Experts of a small language model: 4841 steps.
Below are experts of layer 6 (counted from 0) of a mixture-of-experts language model. Rows are named router (the router's row for the expert), up (a neuron's input weights, with its number), down (a neuron's output weights, with its number) and show model dimensions 288-383. Each number is 500 + 40 x the weight over its row's rms, rounded and kept within 0 to 999. Numbers have three digits each.
After each expert's rows: "mostly gets" lists some tokens that are sent to it at least half of the time; "gets" lists some tokens that make up at least twice as much of what it gets as of all text. This comes from a sample of Wikipedia text that the model never trained on. Tokens count by the router's weight.

# expert 10
router:500502511531512445558562462434496498482548434495453493533458529528514516579488470514491465508529549520417472489464515443466541490560489470510496529566492559460434469471465504439420497529551417447484535470497503488571545514518427531527499447367511477549468470430489522574511453526473503432
up0:479550496543465489499523486480462490519544515529502522551492559511503530576532496495489480551436573548553481468512561505434530507588578564561517483496534521510487490571479548507444531484537408454573542530529525479496527497614561532542477564383479512468476469489470433533471453505556546525
down0:442533496507516449477454567508419537540510522545457423484492505547503486544485534473588479422534463478497457463593543490595542455566516523486547521391509491488552430502503491536487458532498518486529521521528451546452531499541542481485523567509476464516478454491463405545515469474454552436
up1:524603423455480526554535481431492480506533482541511462589525566576460499512454554509440393553545467549507428538493489507564541442530496459457549504549492573535454478439477504556434485492464464489490546533457498553464480509468532519476565471500512449579540536478527522470413484463562532457
down1:483478485470443478525507501443495420585526509529485410493445467446456461469450493466559526604497468570515538537555553434441559442569502494472376510506563488545517456515466480484539484498497519513437529435461483535498527506498530480455481447493513443546500509511533470494485492510473560529
up2:482494477565506477437458475547518516532536441492493511515525431523457532560460493474473508503552558554439546523441429565534490502454541495498506472539426507457457524472446514529477478400455490496531531458451539461526434481540471529541441493468478523516548552518470524507520599537537534514
down2:446469480452476449521503506527464544534548453502536510499518462474474424445499551547528552546487439562493508494499535555481491413497492505465468543535556412459575530480528535536486533463520544490569475489438509486498472478464530437567527555477477492543463517498544479539435463503555481489
up3:500507535507489512489560487529498463450503464472428561420447478495581535577508501494472462509549525534498515501504517510514510555573587477524458457472513497467483494484452454460475525553459490471459475524513519468540523440539448509482438471473538518455488458560511460531496491487440506463
down3:474491479496501517457544539473475555486517492579501520511576596493483483464486528521545522559529536567492521462468449485502497450476507495508514544500462479538499535478537483526473524497544538468599517534471425623503504564503472489507572490475463539513494532455568519459434540529547578473
up4:503539512493540460507534524421525447546467556518483517446427531455485477540474481484483506532475377448429502573518441490531509500573512476543511471480543462482498541556419481435455468595525468484539493489548529501477595540485463482525479510546535539495462569456506528538585509508441481475
down4:484452552561512506535502475451504486495521510447481491473479510559565533514499485511485540430510454448497526490554505522477485464460487542546532515476499557470523460438570513484546511425480512575529567444480527488441492520482484455496447492485511596521536543510522495524525496567427462524
up5:422425523504491484456522499487536520473481463500460504542497511515516558412464530492552488483516492484453456503478471505508484548481598473536466485484482384477461469516550484497537531508448484516535511502545518539494572488483477525511558501532465531514441499527536485522477459522485545441
down5:614484544536525491501526518477484499593479472535505505492554523516557583469517477447530480440470505499482422527643526527478498472449564430496503578472456486468457552500467498473506584504486491560495492464519434447430508506496512493483505482473407540504450540513555507487537439544507551482
up6:499540465576501484507487420519488578521503476491553477501534509478584541567484483507519506465455498531526430516509519531501455508580520594512441466532405480497542480508470507481456483523515539464484452512463506525506506544505500517523496417456533522526448523450480498445461515551444470522
down6:479506411495518491398506505484463488532449517538526536583511580479520590498474450511558510505450440537496453474598549476488470528444474497456442528459500464507535512476543492523523426447436570561464516482527501528483443505532462394490473580534591477497439440463486516548490568506498404479
mostly gets: " (", " have", "(", " two", "\n", " into"
gets: "\n", " (", "\n\n", " a", "ed", " to"

# expert 5
router:463551473543554471520527475503527514453465663519516493483509509494406529590476493507499529458508588492463502513502480511515548569498436584465443441483435503509508507483540472478503485495533519506520475538479487570455448475573512541536501452500490469468519494489497487565514491531409467548
up0:556487541545475510448515520508530526547480543480498482473505535521445531540523469501487483528459577494435493488543530445455512444596480502515438504510526572594501519489505593509482511502491481527526431512486504461567505504463498482454487483516516548465490471508476539464416486486452560441
down0:458515500514489519482540480507486516446475536506534542460529503475436427476510542481527508417482471485498538487567510525517545451507455497544520468551490489555489539463554506582461501474519512479498448473493511523473462499504485513565512463459488504504468517565435536470446437517542564526
up1:472540527477526467509480495534507560490516600443475491565483437529543503597477544558494573552517487501535468524541477543505498527554519492533404511486486583488542464540463521490395477417534513515522462443529460463470512454570457432567506486547461488482522476561525540539474466437507494560
down1:512526529541515487485460538491511512389511469583515480466514517563445487525408489500492423462515453464559466511545554487536534438560475525560532501490513510457520511494517451503528515512506385562469451526494481539476506528510457535501552516512417448450453489454515483511457551442463564544
up2:415471460496531481484512523492500527529525496455501431425513507531490495536489500491524478503484466510465484539489538462472520546467495454471528540459439475473475484498478484538487488544526482547501472540423451449510504489398403431531516590545469486474478521465493588550457494562531492507
down2:533469491522506524483490553474455489594488503457530458456520505477502493489446479469474480483443486476532477514456500500551463546505510516490528506508511494516523459527570524502481541508485532488428451504500441513511501532491505434521536548476517503538436488486491503490460483544471464545
up3:502506453541494510464502523448464519479508431520526537485502532571546409515494470503539544572496442472442414537491463455492544538514508442556541530492495447501526503572543523518432470500491422537491487484489455543528558508471456583487476525514489520463440478492532522497454491566527483404
down3:531488495472407489487516456418527473483529507471510575494551474450514411470477484507508469551549531470462483456490453420532415516523509510569531502450480486512464495485519479560481460466540507453498531529514428476537515581452514559506524532463471511547461562586485534443468545525520510483
up4:547532511530482483495527519462553536564471491487523510565528471516520527525536499534466491517435455448440458446487478488534553500504462448445517471526480474374530487552475531451482497496469481537500553498435512462534567530473486472451502442516483577483545530524567471508546532551499501432
down4:554513455501510495496428514499550499518468446574583519438462499452474507474517479447556454528564526519470488464448531516581486472500529528465520486515604567448500528524582545475512520438445547482532512448479535479484529537546448461391544495452463522478518472501530474581540503500538485443
up5:485456470434521530499443561455483508501585545511569505531478478559486466521513563529491514505415517473560474533440454504461578526417563498498478458516485612470418470506557505428495526461574478463538573488497548484559565436530488524506580521545597501552468500537504520472462422492524477535
down5:425490472482497479549510514543486541520526579488457451515508475548449500495507556520560440443392517499528526576473531535549474535444473424503472485520483507470461470491571559475513501527483503448493551471507516473564492480459522396481565488493559451545507503525507430512530533480478576483
up6:534524483501457468494580468449456564553505519461487489544493517530470552477508480524499526489430540467454478507512314484548519517506518533499535481531524530430451496546526494598475429516518510513543597438508508485522493411531536496510550437485432521495490542491523518480426475517489548489
down6:617477534510528438495489442554503524545463570547546555437490466480509544565537480539533535508463536506461430421420466515444499527415566494479425505515461496489486482520532545491438481478537453573482511483444531505515579499514513478479526476460490537507507528497570483415502544518490491478
mostly gets: " the", " ·", " JPL", " MPC", ":", " Total"
gets: " the", ":", "=", ")", " a", "  "

# expert 8
router:513490567482482465551532504453500482475506460493533517515477477507496475545511457508429489527530498500531494500482481504493525549475566506518509440484497565429483513517431491493468491547552448481524501488512597471565530532476439477465514476512511500457545506512463476539517497527562503489
up0:482541481474507408538533557513513538516458464504514434539530585565507525544498531439563580485518475437499450499521526530543459552537543563544530521446534553453449543464479561492589496442454481525484585490458554508556482538525512509474474528520441551503531505535528414496466521486552577534
down0:463517488485521520442523485449466568492472493471514536477426546506475545553490560516510550483501451501525452564442580520620434460473517472516576560414476450533509517449463517434567534440485566484548517538442595508520461518482473502508477501510502439574523444529539471507467507509554507465
up1:527598509549514509489519548444522482383530520526464525488519531476440378494561437554448445479574549546502465466489534539502527544549509481489445508557535490523558529502493505479465481464526376551486469466512512505562474517462529528418488496504510478490509499502582471498517471481446581483
down1:485460505463455540448499467586454521440478489506477550435521500525452457446515423530468506516507474465540448549485457525523443553477522556477520476561478471467540539512540399488483464416411489522452513500552486554510532471425466557554459484558557487468478497577566540454471535452527573489
up2:461511539549446514509497549561496490454454465496525531442532462487592500518454487487468537500528453416515572550489491478478536477521436476468514478463516500509473531454480465464524476488569484646510478452522451489589409518554492576571542566523488536443527502526527500484552515537515410489
down2:494495457550494509463547500474524527442498467505507451510510525429520524457580472541451487529481492518560538540417436480554509441444504485512517559423481497524507484467471511501520488514480465546544504527476521484512483463523530566518542515544554515499496436523463447488511531493488525430
up3:524585533523569540451447538419499533449510439613539451458538469450571513477455469533466496459518450465530523444463420512472517456550523487513505500498434559469399543590526521499518449449494508456523484477584512496469516445479397463521477465498524509535533541506453504478497529570495474448
down3:510476470489549554502488494535477531513495537570493469487505470509435491483440470512541503502480501521528436541466566475478479520471564483459426474499425484442515520476516540482443512423521555513508484537541469527464498509522571493521492538475551431495441465452458435489531497438444436502
up4:517525505505546454496546484595495571477498524557503483523502448545469490458503434444559487433527548475592525511449553484504528498448483487495486472468461463527532480531509510495468604556491444576453504539511530454485442462484501522501525543559508510566527502449520508504553482469473538433
down4:459474524549483468475579543472409435548551496508485542507511488595530491528437460488523474419447448524537500450572528501489514476468478517549460467545506480536511492498607508453478551504535539490516552411543485460433514468459452473536555458531499546493548480517461523457490524499527499535
up5:484496569491502481523506587463494531489538513481479508467454522574490498491473484498528475495476512584519476456500430503489491469537469538479556522480473510493461517569511512472497536545505473520570482475437412508553534395453449434552496495523507468490461544500480516517526487539513510538
down5:576489503540473524531551449478519508482528515566517495576497496453462505477454497523525560478502573534529534445483494520463548546527469487524468564455488496604469518521487516524521504453492570474488569466451516465511546473466528456432476508577520405482547450433519471471541522466608520517
up6:487530518444499501544544508562477506464525446583472524529457496514538465497492497425524415536511520450497456510469480431469451519448452544482569561500512428498470433519434541515464477531521480504460530421443523590510441496458483515434511488382439476610508487526553498499479496545528503476
down6:502505454582552509507562490525496507527458506538515435504498510553469523536551501552541488549473518564499475489547491494482491483506575528478551510510497482493472507399478482565449528545463462517448537495494476548473501486483408524437456508495522471531469460517652514481505471564442535477
mostly gets: " but", " However", " le", "”", "iti", " reve"
gets: ".", ")", "\n\n", "\"", "ti", " but"

# expert 11
router:555542536468522546558443488457562524477571530556601568463518538468542444458489509467478437549539539452407542494472491477523504523569451507532530471428495438472444524515480419482472507504514502495548525464465593554488460537494425562456509486426454521593490509381467547481611470499511512546
up0:543489531493446534533549479474427447480484468381492530494496513467471562493475522542450465491516523450459519542494534483639471473541519547550427497448493490517479503538489564466427565512456484496484503426505533443521534523503416522514383494482507500464498551476453506507509491518474540522
down0:520456579507508475407551519519433484519484492453503470544441520550489448509514505459494522493474522521531473510469517470489499405506465494619471495491501532488519444568449477469474508539452472548541477417505518474523526493504543493534475504425469506522457526575490469476530494387461503475
up1:484494435467577479583477460454562500449465473531528522516511393422556473478438533497535555481474401544557472533490473489495549530534454488463492486489557552513517539471465467488547486534509459510481450521497566471513585556514520489580509525488488586489507444445504480445478483456485436536
down1:506401535464478462461561513467550482507430500559571624419486461481500499469440512465501582538472502476501452528490533546519408505523570477527494532471454511519513509477544486482508453497493518500440492509499459472481537523470567494462507579546488568519495487492479486530489502477517488578
up2:487467514494540473542466481545514470478512493552499535478520523470511482493458502484511510503597480513466489562538518489492471547555437511463517499490498496524458470495504483494487497501470463489475492464491506474466446510438460501496551478509457463518490490479576528477544472398515452487
down2:503485511483534474462535467493451509487466470539568499508547426504505488461537529485478522534472490493440516475551511473490489498470498491367589429512506455531507370556485529491479432492540429457526488529521500470526455523508550491503525516522423416534493516517463467526523484510582498591
up3:492491508526499559477531543516478437504463532539457436483480501460557484494497471529553461464450499519420576523475463469512501547566497461500590530569527539463523518432588444451510532547544515562448457546500398572563513470490499483437462464505542493504502516465491559520495561468581501564
down3:520425484455529537414562518497516543459511481510510436486481499531486463518531471572553468452496394495474550505549417528473523564459602389498517477473484516500504603492512433506524477505517452511486445459484440500505463494482485495428539504584544449518454467420483538501534533464510501565
up4:455466478494509521485515552547513475455513464485551483510471486525527583442550449513473495476505517482473447441469464451480448423438493514479483502497494477533469559509495471514449409535451531475496535507510455502494477447587488574467521454501462500533484488536471516438523485507513492494
down4:547492544532521527519503524409564506501544520494480537503520508479475489473509543433480584582455537524430492454463467483451439462501454465472414568518481514482504530481470467493520542542518444466505474549520444542501519483488479468503480555502421489520509510541538504428419500496458492392
up5:495482533558498550515521508580561538436525455559498468524460486479492476510422485448475514543439446505429510514460494467490486457532451474579460530518561471536440531529531495497531477500491427446430558530501468535509529457526475556559470557580538592525422513522448535459534451542558406486
down5:530514447497525568493502416450433540460473479483470483549511523464495400506538506464510549493477481443474452415503490527517550503575483478445504460561494434555477479551547542526506517494478531463543525521428453516446475595521476517537482523402473505456455502529452486423444494510494454511
up6:416548473506517572501509510494548542477454491512487502493505526478514515465444502507504564529485470531577538504509464517522512498468468509547447474496499506483498462610535497467519504419489476462504457464508461514482488506457560542448534488543537461601555482487506504555545445530437488474
down6:466528472483502472534547506482546484443454479489459406476511449519483491519479469492485474574539547489474529550457452554479569490494419488471480549519565452514470523506501565481523577453423527491459496498466478594447407535461482502486412509521548473541464552499509454498471576508528535429
mostly gets: " its", " their", " The", " her", " the", " his"
gets: " the", " and", " with", ",", " a", " The"

# expert 2
router:492457519507485473541491460552526483487544497519538518540494573463457484491442537466535437503545486535540498575493498561480492584437466476489560560563502503500534564539514509532509477459447462475491572516547525488469461495591538543595542571517541534560523524496486523500530537532491581525
up0:469568526484449479502549512534502419504502473468451490500534449523525507526520513551452472464477456498506434486466444466477474476457480460510564491567473468451541503571477500500475469460588507492467484445477431513467531575472503517508539526479528495487456545456524510567512525534418540531
down0:500515550542486511554518532478554440553484428445508485559528504523456517499539503456444476525499497498570483484448510458552533471473505516459569484500530503485448444534550500489537479526528576526422472527468447490444468473477523539458520444573493480512479436501434463588548479444485531572
up1:536529477472460455567530497507487528469550476576419538540494421503503449470518467501486505491490556506483557506532423493486572502454552506540525542516508490482552501468525462424597530565524466561457435523496502461523442544542452404547504534554427587481506517492489542497501502470547474481
down1:490444479452449559515463562508485547531524542542473512431493507462488497485536538483534555538506486452527496599503489551518459544505535515525491501489524518567507501563564603558427498516481604565533415500451516423471474524476440469479477552538492519513510455476497540514508521445572421489
up2:479444563486592543586462452554555468455510513474519450518522491509531506531439529496481437520549509586450515508515556460512545471496496551484492457540515454543457519494521523471544464466508491555500506547430481551548448472503488549581585491507487499541492499501570564435509528451565550503
down2:520474507448530530462503448476504447523429567502462453455522560467544506484489520509553481481495490511476505522457468581518480469508558507443550488502514480515459433500492494453561455530540524532550454591458463414517456510518521459560559554486520453546486479540491471392521484535571501492
up3:520499538488433550495520456478466458456528458484522460552453505534471474495494465536456488513443528532565410545504419504481374523491512386520494557524496472480531492521547480518561485452465388397512512531494507455514475507554554514543553508487587550509548589494525428536532489608497441509
down3:548521482615547511490518441403529480489530502446506520518504520435450489530410510487425510397538524501535420497513486580526513512567515438479567488452537476543461527486556522550538513467531536486488486498476479506532508385507444627522486488455409473474505528573452579487445454528505471562
up4:446452553522477526550466506466526490561454463493491431526531487518444464518531582492513514391543491540536520486556524451449556508521483463496437521537502513559482412399509554523516519540489503509454573480537559539522502519522623503573482512530460484564512566509521501514476566478534500457
down4:489552456504508514501454598527522484506521525470533521465548466433516497523509523487534515497547465512538504458502490495562504483482550482484516472469515519558436460546520558463454535520512491506570542494476529498471521567544527530524407413462481462525553533538533564536488540506502550490
up5:489550467534499483442509541554562536475502513520525439537512563547477491509470487531489435395472452474539489470495512458542516550557557461466493512512482491494472540467438517592571496497491507487477483411523544493500450515449441451502490493543457549459468551463491552551472574524467508383
down5:441528480550504511442600505588481544543436492474514443533484571469521488469488539543518529432495470485563533514486575502556442513502525519431453528538473443437461477465508539552508514440494504530475525491484505495473476557453573506500510510587460489458512488491514515557525596532542566494
up6:575533536502559478440527463409544553528524542548479503521454537514477499570458569520520488467502507538506471464548527443557506491475460450534460590483579423482502427492508502476513502514516478480529555569514520522441423480445504540522549505542462528484516542501498484552499431489550443534
down6:468554439535452484480513522487477476489493488467513491501550564536490485485432541537421490517521516500525544441569487497425457522474533508493499466495548482572426453480541472476512513536517521381520530609475455467513483537548501483513575510574519485501390563556450530509440523485531482538
mostly gets: " \"", " he", " '", " Pra", " He", " “"
gets: " |", "|", "-", "=", ".", " \""

# expert 12
router:479549560486473537508528565488553463495532486514488496466550423519509456506491536499510520511507497538432500465494509468480519513536407436552506551594525472506451522532410516511539492512506457436484520401491505487527498475549412497482544545447481493540544531452470449543490480544401530510
up0:484555481495482496511571532467522483455455423486431567556500519491590485464558537552527497429480493423524494502554469502474529631544452504496500507502451459536521473494480486480540576495418484440521542466457488556493493422488421470498445495482530515500476511550564521506504445442474526506
down0:483479495434499478525567565492488461543475487514481547546518421498492551550507561595535476451520427514531556462569518451484473500480453496429503516465531521492541519517497459518498470499422487539523480524495546488499474505488509519499514506523531519463546566539455550475568508541507522513
up1:488549547449467435588609496568492453511486522523476527533511499450553465504488479480417531472524504465493488473526487501473495501553522498493504531585466569483514585512405497479455463522539555494442524523507548464525537560557424478474503486493442501519521473493453471476524528551438520550
down1:548545519507487425495528492538455470592501516516520524530421509558499487453446550465537492565500464439473514547525603536546512468520614532526524557609527460513492502504478538554477499552475549523547438481518526372501524466524511494559496423487556519514502477480477449476522500519472470490
up2:478577499536530464561469498525599531471582412502512573495591549512509442447452469511492557447508463515590440509524470526531521461470439441520439499506502454503445500545440473481508452550462467554501522541489479526567448451530483562533472464515492479518512487480537472488504544497543432458
down2:514531498523522444534521520447537460515471483552468501457568514477594531463530513505487479434483518508504517537575564490553461525504496486520478514430453515479448510504443540477501430473470499531460491463488598432494480543499546490458550523556507491509556487462465466562485544486514526513
up3:472538443510566517622414592548520442522576547531557545459490482514544480562522515485513470503490549486514486492556498515539485517508429535578486542519478538492457431499499540490585496494524512490486525513475528491495462508534453506463517446487447515547435487465512491471455501451479529566
down3:485548471528462482490480478491512481429501508471478493497571489557533421494488527467505553477569463562602529484478514506556452520522503425544487470467455435513451538554571554499521584512525529516528500531500395442480542475568535517545568444520500469535471549532551468510569573493451478499
up4:449471552508563483502504544575498523552539497483501475542430441462568451540488513526516494444446523468482460539481515473516525549460416537557507506511485498482528570528434462442487512576518488500470472490456529532436472528472524475493521576489485475542501533528519530462505480448456603498
down4:519489477517518506540483578492562539461563444503478426576488456553485540524537510521479586516483476456494499453474518479483485387474461538502585490475464471456474527564514545475472559487512520528474432503566497504395492459496520508513544450528485519536512541525384522533461503444509514466
up5:496510479476536510464466433409470533488461512462507576513489472498427544535400491441430479498478503487525565570510490538552503512551537564462453587541601478456450495570495508524489485511477456466478524514558423500494518473482479484581478519403578487516540491500534475515507558555523455561
down5:519491470505511448516486581579501481510505537453481510565525447494538527502376517481555517561475415464529501539499571476525467445495560517468534618499594573518503502520575516595454542451514492555501623468499501557505482496462513529541587479501507555574442485482523465460518483534511530547
up6:535489452588477518478441493553501572470442448523458480460486511463461445526463581407530484451544481492525410534474452425531515518533498505456481476491547593484444493524496501473510508500463513467494515509453485551491543522522399478460496477432518437573502551456498482542447531490474537477
down6:539452524460502522456510432545510485439576409496496517500458509530469510486455485499466477441535484481450534576551462535520492486546496502563539570535493525537497504484539529476512489545542430465467436470499479466525546452449477554462514493501498500591536467469468527536493491466451417534
mostly gets: " such", " on", " in", " |", " at", " about"
gets: " |", ",", " of", " in", ";", "|"

# expert 15
router:486514491518534527537479503559478457446485616495538478474434403522467490485537491417525531536487519533586487483507457507417494470539507532543476570537499545426467468472432550461450487481479478518465516546501511482554478460505487495477496480458457472495538522478437480556439446511469480514
up0:527509516440468546504506517544577533497529497490481546469438444493491463510543480527530550535452465437575472484539493572485458482525457465498472461446478504593528489475402532491477485466487559465535528503512560529548577489559475506481496542529547523461488460475485545519495534510526445425
down0:501434446522487535466519540499586507509507543524508538527507553588521517491500462498555496549397523479463505519504457508534464463438500517520533534497535494583464403462450449516495535508505458441485514518472485498541502463534513497477543552548468538457474470472519484509544534487496423532
up1:473424485527440452479497533505473511424526490540475483471459400540460477569517506535463476488515531538464551513485514477465438508481463474457431535444473497538492527446535618504538513497507441420562472564563620555453516472428465526506525483514476494498514498488448462553414514530480499525
down1:540444455561528435549500493522455475535522475488576509479516545551429533546529420483499447487453512470496475488492538542511467510529487457482422475467510506442508520526511610518546521489566517508488401457511448468469504473499417486475526476463525500519549492485544469503607537503410447496
up2:505448453477506499451423437545451508532457526501557509461434549565540490429518494363491422453473510547598474513462460492478580534546518551494519441519409434484463522488487506438477516456471495382459496461466459500401453479487513483534489501509462496519546513499462507560493474489519503492
down2:480518514454486550458509428546567533473431579475493581471437497482506482455487520531527500509484487462499506484560496482571500530426523526476567451475556484493475475501554517508487512499450411481511467519514456500475461550516502504534594528520514536423453474547450519480500541503540498482
up3:539558483508532517518484514473468511519535567549439523457488548510436544503459460500546578427508480507477466456459472503535456508475455495519517445521464522468485516521592481473547482554486509561508498504511553412510492525473500467518482511549452464489525498503481529526452491548543549512
down3:535443544517542565476581501473441432463520475524466468517521576491566514544491480522541476452487501504540504505524509552525478475491500527502608455553469528458458476498475379542472520498477489531465515510539483498520533518435489367590537433594458501476526555472438508518567434571535504580
up4:454554460442543486537493550523543520451512485509430479496476473440393483472495468519479485444510513503588516453435487430538512517512547443452543461462561547517566521492454436542411447460496492483501493481566536490556483548501501390499474500494498498495535548516456557555534540485529488516
down4:463516563450518446558560501498440499412520480569460498497485545443468511438435557520559507510473503503482479468454427489479575481559504472472525468520512500494479447505517517514458554469501534542505450519531445450517475488557490467476479605472466405574457515482486441545522528544518453510
up5:582519519397436475559451379464452481551512503536459495501510502536447487485551540539545420482480508473424564495536498566488476530558524429469455506494501540531479530501428454461563539440503506464530469495457518520535443525474504460502468558493511516534506470411490506588527402469538400484
down5:543481547501490449432519453512514536551505541532580508504529493430558533443565405520487503476445543428479501499459520433506514501483526573522509441421449530523405505450510500467522505458564500551482534508564503488518488485409605544510537501489502551444496523547536460493415519436485429496
up6:591578457506464584475454487537543512417569516531493469435514511540491473499515556443479527537456521487552478474523442507555518490449504476497502519493498507473474517540459478450479500608545527491456499480552465530453452481523522511533488526564514454497494546550439415611470436510546473462
down6:470497469556469479542534555563582439486468477503452508506493502561582493505494577447466467509483533547562492524534554470554509467517463545501528521490532450438464437508464489494525577596499496533441482496489500481465443438535519520462470466490505463477568484493477480522517474393518466495
mostly gets: " which", " who", " and", " where", " when", " that"
gets: ",", " and", "\n", " that", " which", " who"

# expert 0
router:572521493411504496482469492519488482432495498517546571491540470432490495514494461522485487481552502486491472406506485512444560542456407514528517498563447488496516523428490491489526527459476490507600565470558557502534560524511524501529495485483489525647504473457583512493482492504454472490
up0:538537541521530512531566472548506501410490510465440506531473564450460485494515514558533402487493450539523454515502454504502479521439452533583559442448464566482537479447548443469500503426511445482591520511485512500553507539487528468439482420469471567502447453543542508527582490531466493516
down0:463480472591513508517514510509510431536541532484459536528547553444582538475455489446537436463522435500542496515486487364427454517488481515468555506384475550479536523458528482515496479525480475464490554581467408477490493504487499510545460544547510531429548490587498513537603485516510499570
up1:525501497441581568447466544494570485545547541467485531600478476550521523523455487497437536570524541523516488498430518480468473466500493538462500517459530471455554531397540511463514479480397551446559488476462475512489557488475467512468487503453559517476535507490574475544444581492517459454
down1:588460534550493495447503539462524565511449487413504557509409459518526587506486454534485556530481559472461512470592540421488430544450522518466585578449586467416554474551516557492499494444422480473458451561431474441478492440496502526455453478520494534448483489463509511467502544533506488437
up2:518532533432514490407517537477612463577553431493523463552550504482479587534473475517461482468491406419463519456473532559495485556539516479471485591545523524512472482461522512473555473553546441485570634509480503523517540473463502453484493449473468555503423537539486532491446519472493544438
down2:468513548460481467555485479530503547473464545490482481464495519517538528512502554531444543502503451433514447479571523536458531522471494556475419426477581458545518441555481502525433514531497483517533510457479504531417471508509509427425545455514566467481489452482504480508480480649528490513
up3:500506498449564512468470476422557458476499575557551520457494500460445555556561422482451495490419546536489496488430454456544519473493512506492468417522400510485468478447508478461480507427501513469524504537507525488516512547525539486450468488497513487528514492469570483483544475527521455484
down3:448475507556556529513502513464550531469488501480471451467510535544495474492555544540541544470389532483441503476513496446487514465459481576489444489480413508494489506499541553488422531530478509440477443538541508508519491541502555488432532485479550510515501503442453471501570537534484454509
up4:529445548472526463482496498461480540447516536537530506501569563512526472507522487533528517460436499468492484556542482517550483487546477502523477514485511562510462490520536596449512579494521515566504456533506508517576501449554416539515505520446484460536435477494535492548518540461470438494
down4:528518485481495444547511517529495491439533556524487525511557516504531512499598578534478505462467447425531442510490515454553467469471416509487512525489513484532549494539551496491475496482513551456521493501473589480500476505519438489552462502457539481533510484489420486508524472481537501488
up5:532518472500526455475443518538479519477526579524488551457489525522452581486485453501542472462483489477435426472551460474466476463525522498463468498423462385461421532448484529573586501549508524462477460482518501497434449485523514511512525502519482426528472578429519521518411554460488486454
down5:493530391524495503497471561538430525501517521542473451460583433518511466525478517512455457478534459505495434530510492548534414413551559435497520459459570498548444565468480476515501456549498572541491543576514515527436439509536480542484470491494581502466550582502505493508484524470519561456
up6:414510476491483557512524516471512482417548522493521534486530500433419446453486472475478469550537482524527559556469490495503552480484379479501515471526508497554521549449503509458519485464524526499551513401536447493488520454480485452520446463461537445517472452482497554530491467488507487461
down6:427482371502523454505491492440520459457427451454436468510438506569448509461443462478510516495490552483613454480508470475483479521424527513471514479520482474504462483495450532484478510517468517482446531519524496461537475486476511517455517526501518487556454498495483477508543600445558478426
mostly gets: " first", " second", " actor", " debut", "_", " Released"
gets: "-", "–", " first", " for", "  ", " 1"

# expert 14
router:452502498510507518566558458433499431501529520503503537514488481503482495470494505528499455569535528510471435452469520481546471441492512469465497475522419589514445494493495433472463539540502466437440509498542527503509530478527490459551457499492595560555478577489494537486413446465511573450
up0:476515498491579518516519432410501516529524487417468507430458532512500520473510487503495449550529521493553502515536555430541468475476509445512508521589460482469525560449419489404544520465507532484554515540427517416434525499525513467509471495499457474445608569464544545512479483590555389561
down0:543446629501512521476522483551461492552549530539479516436501564525493458493513503478508480492536452453527478511545519520477592455442508522515498468519429395519527463460450434584519475553552563503526419514463431490497528572505510554478480540453475507502548586461523497495482463530575506435
up1:487561481562488463469527523554497498587479521540507564505499523530522512543500451400483506495478562474492439507489563490424440355557557516554420445509460565420421516508518486544495513514517461540450481535564453496527610540516524433462489472494515500552530524514424472457505470495536546523
down1:497515481492495497494507542584450498582450487467485509496466533573545558507530470473493514453497469541499439557483526606438480555499551475475537530486471505404503463559520486521525560450420475501447511569509486502498515505486487538511443484548472552454503462514554486453521490587523522496
up2:543577554487512481490512504527462481508517542480461450416433512397445529529533536494570479520498551456477449517433418427524451465494502493497524493568551545525563501523475493462465517500510524481471555539490505536532456479495472550475540496585408524541555555478527531474488508498474474462
down2:454497452477494457503483475450476431612464528563500501496486492500412612516483507501444590510488541441496485555491497464444489473568443505530467459549496491551557554546571513445486559508434559481462460591488528544469493443562483537534567457599516512567476391570441474491535485463476449489
up3:449476519479511579503537414470486429515559443510533569498475386543606655511518514533479484559505525491464473517466495509628532415533525539506534516484531440496475423428544487502439509550509511536480463439520491507440482522462484487444525421507579535511522510483537529540521478535488472443
down3:603469556487426554538501500520492545509499460589438442510512454471553519463531508527434472535518578498495399521456474485508566542434419543553521467499505478473488509525512504536521494490500533523495514493575421504469481489514427538515462493486596569530549442554509509490540491514454466449
up4:498438505493510548522532487514468498462471470447517517538476494494427458443460496459499543565526492569510411478496470503569561509525447545489445463480501536489506498490552445438440569490447495500547480455539518497508452489450553556552483468466504494523533479499458509516553485508487462564
down4:445541487446442473530512550488448494500450569512502458554562520487460471419475543465431457501501496564492522538531502489474369556444465536455480456473526499498510525522542560538482550455478461492505539480470525555481370505557563548521459408472595458473483513484503515451461544504421486486
up5:541587545507550501517480471446506503504531538547512482565485506502497537565520515481485595514456599460449487552480516511471471479478473498522442507551480560509592485469456497459482583544461521434478474530491459423461504464465475542516516547397528525472507513525466586508457438561553529510
down5:559483506556527536488584559498508491453460520493508508532570538543444491425486505482431578522489558497452503446492512549475517549540415494565511494471512445545551490491472473575575517574461517509525516433512524454444430495548501449463555432538457404454520449501512507594513545475510478514
up6:458510538482536422498466558412597530444536493551493488501438474564452494422518537475427585458492533515454501548512505514454473543501521544466507481508499484515449546455437442484533511441477543468505454439519435514504522443506539504496470492507442545466412545486488466538491510471462455508
down6:444443516465487445513555568415513518507516473500484436487413457540479487429482571480480546406464431500517503538538506488465462452540536540411477470557534471542485393521435538472464511506482502511512544511510488463480511440469615481503457517520491496474541448501547507488487535462496559494
mostly gets: " not", " by", " would", " 0", " can", " then"
gets: " to", " by", "\n", " of", "  ", " from"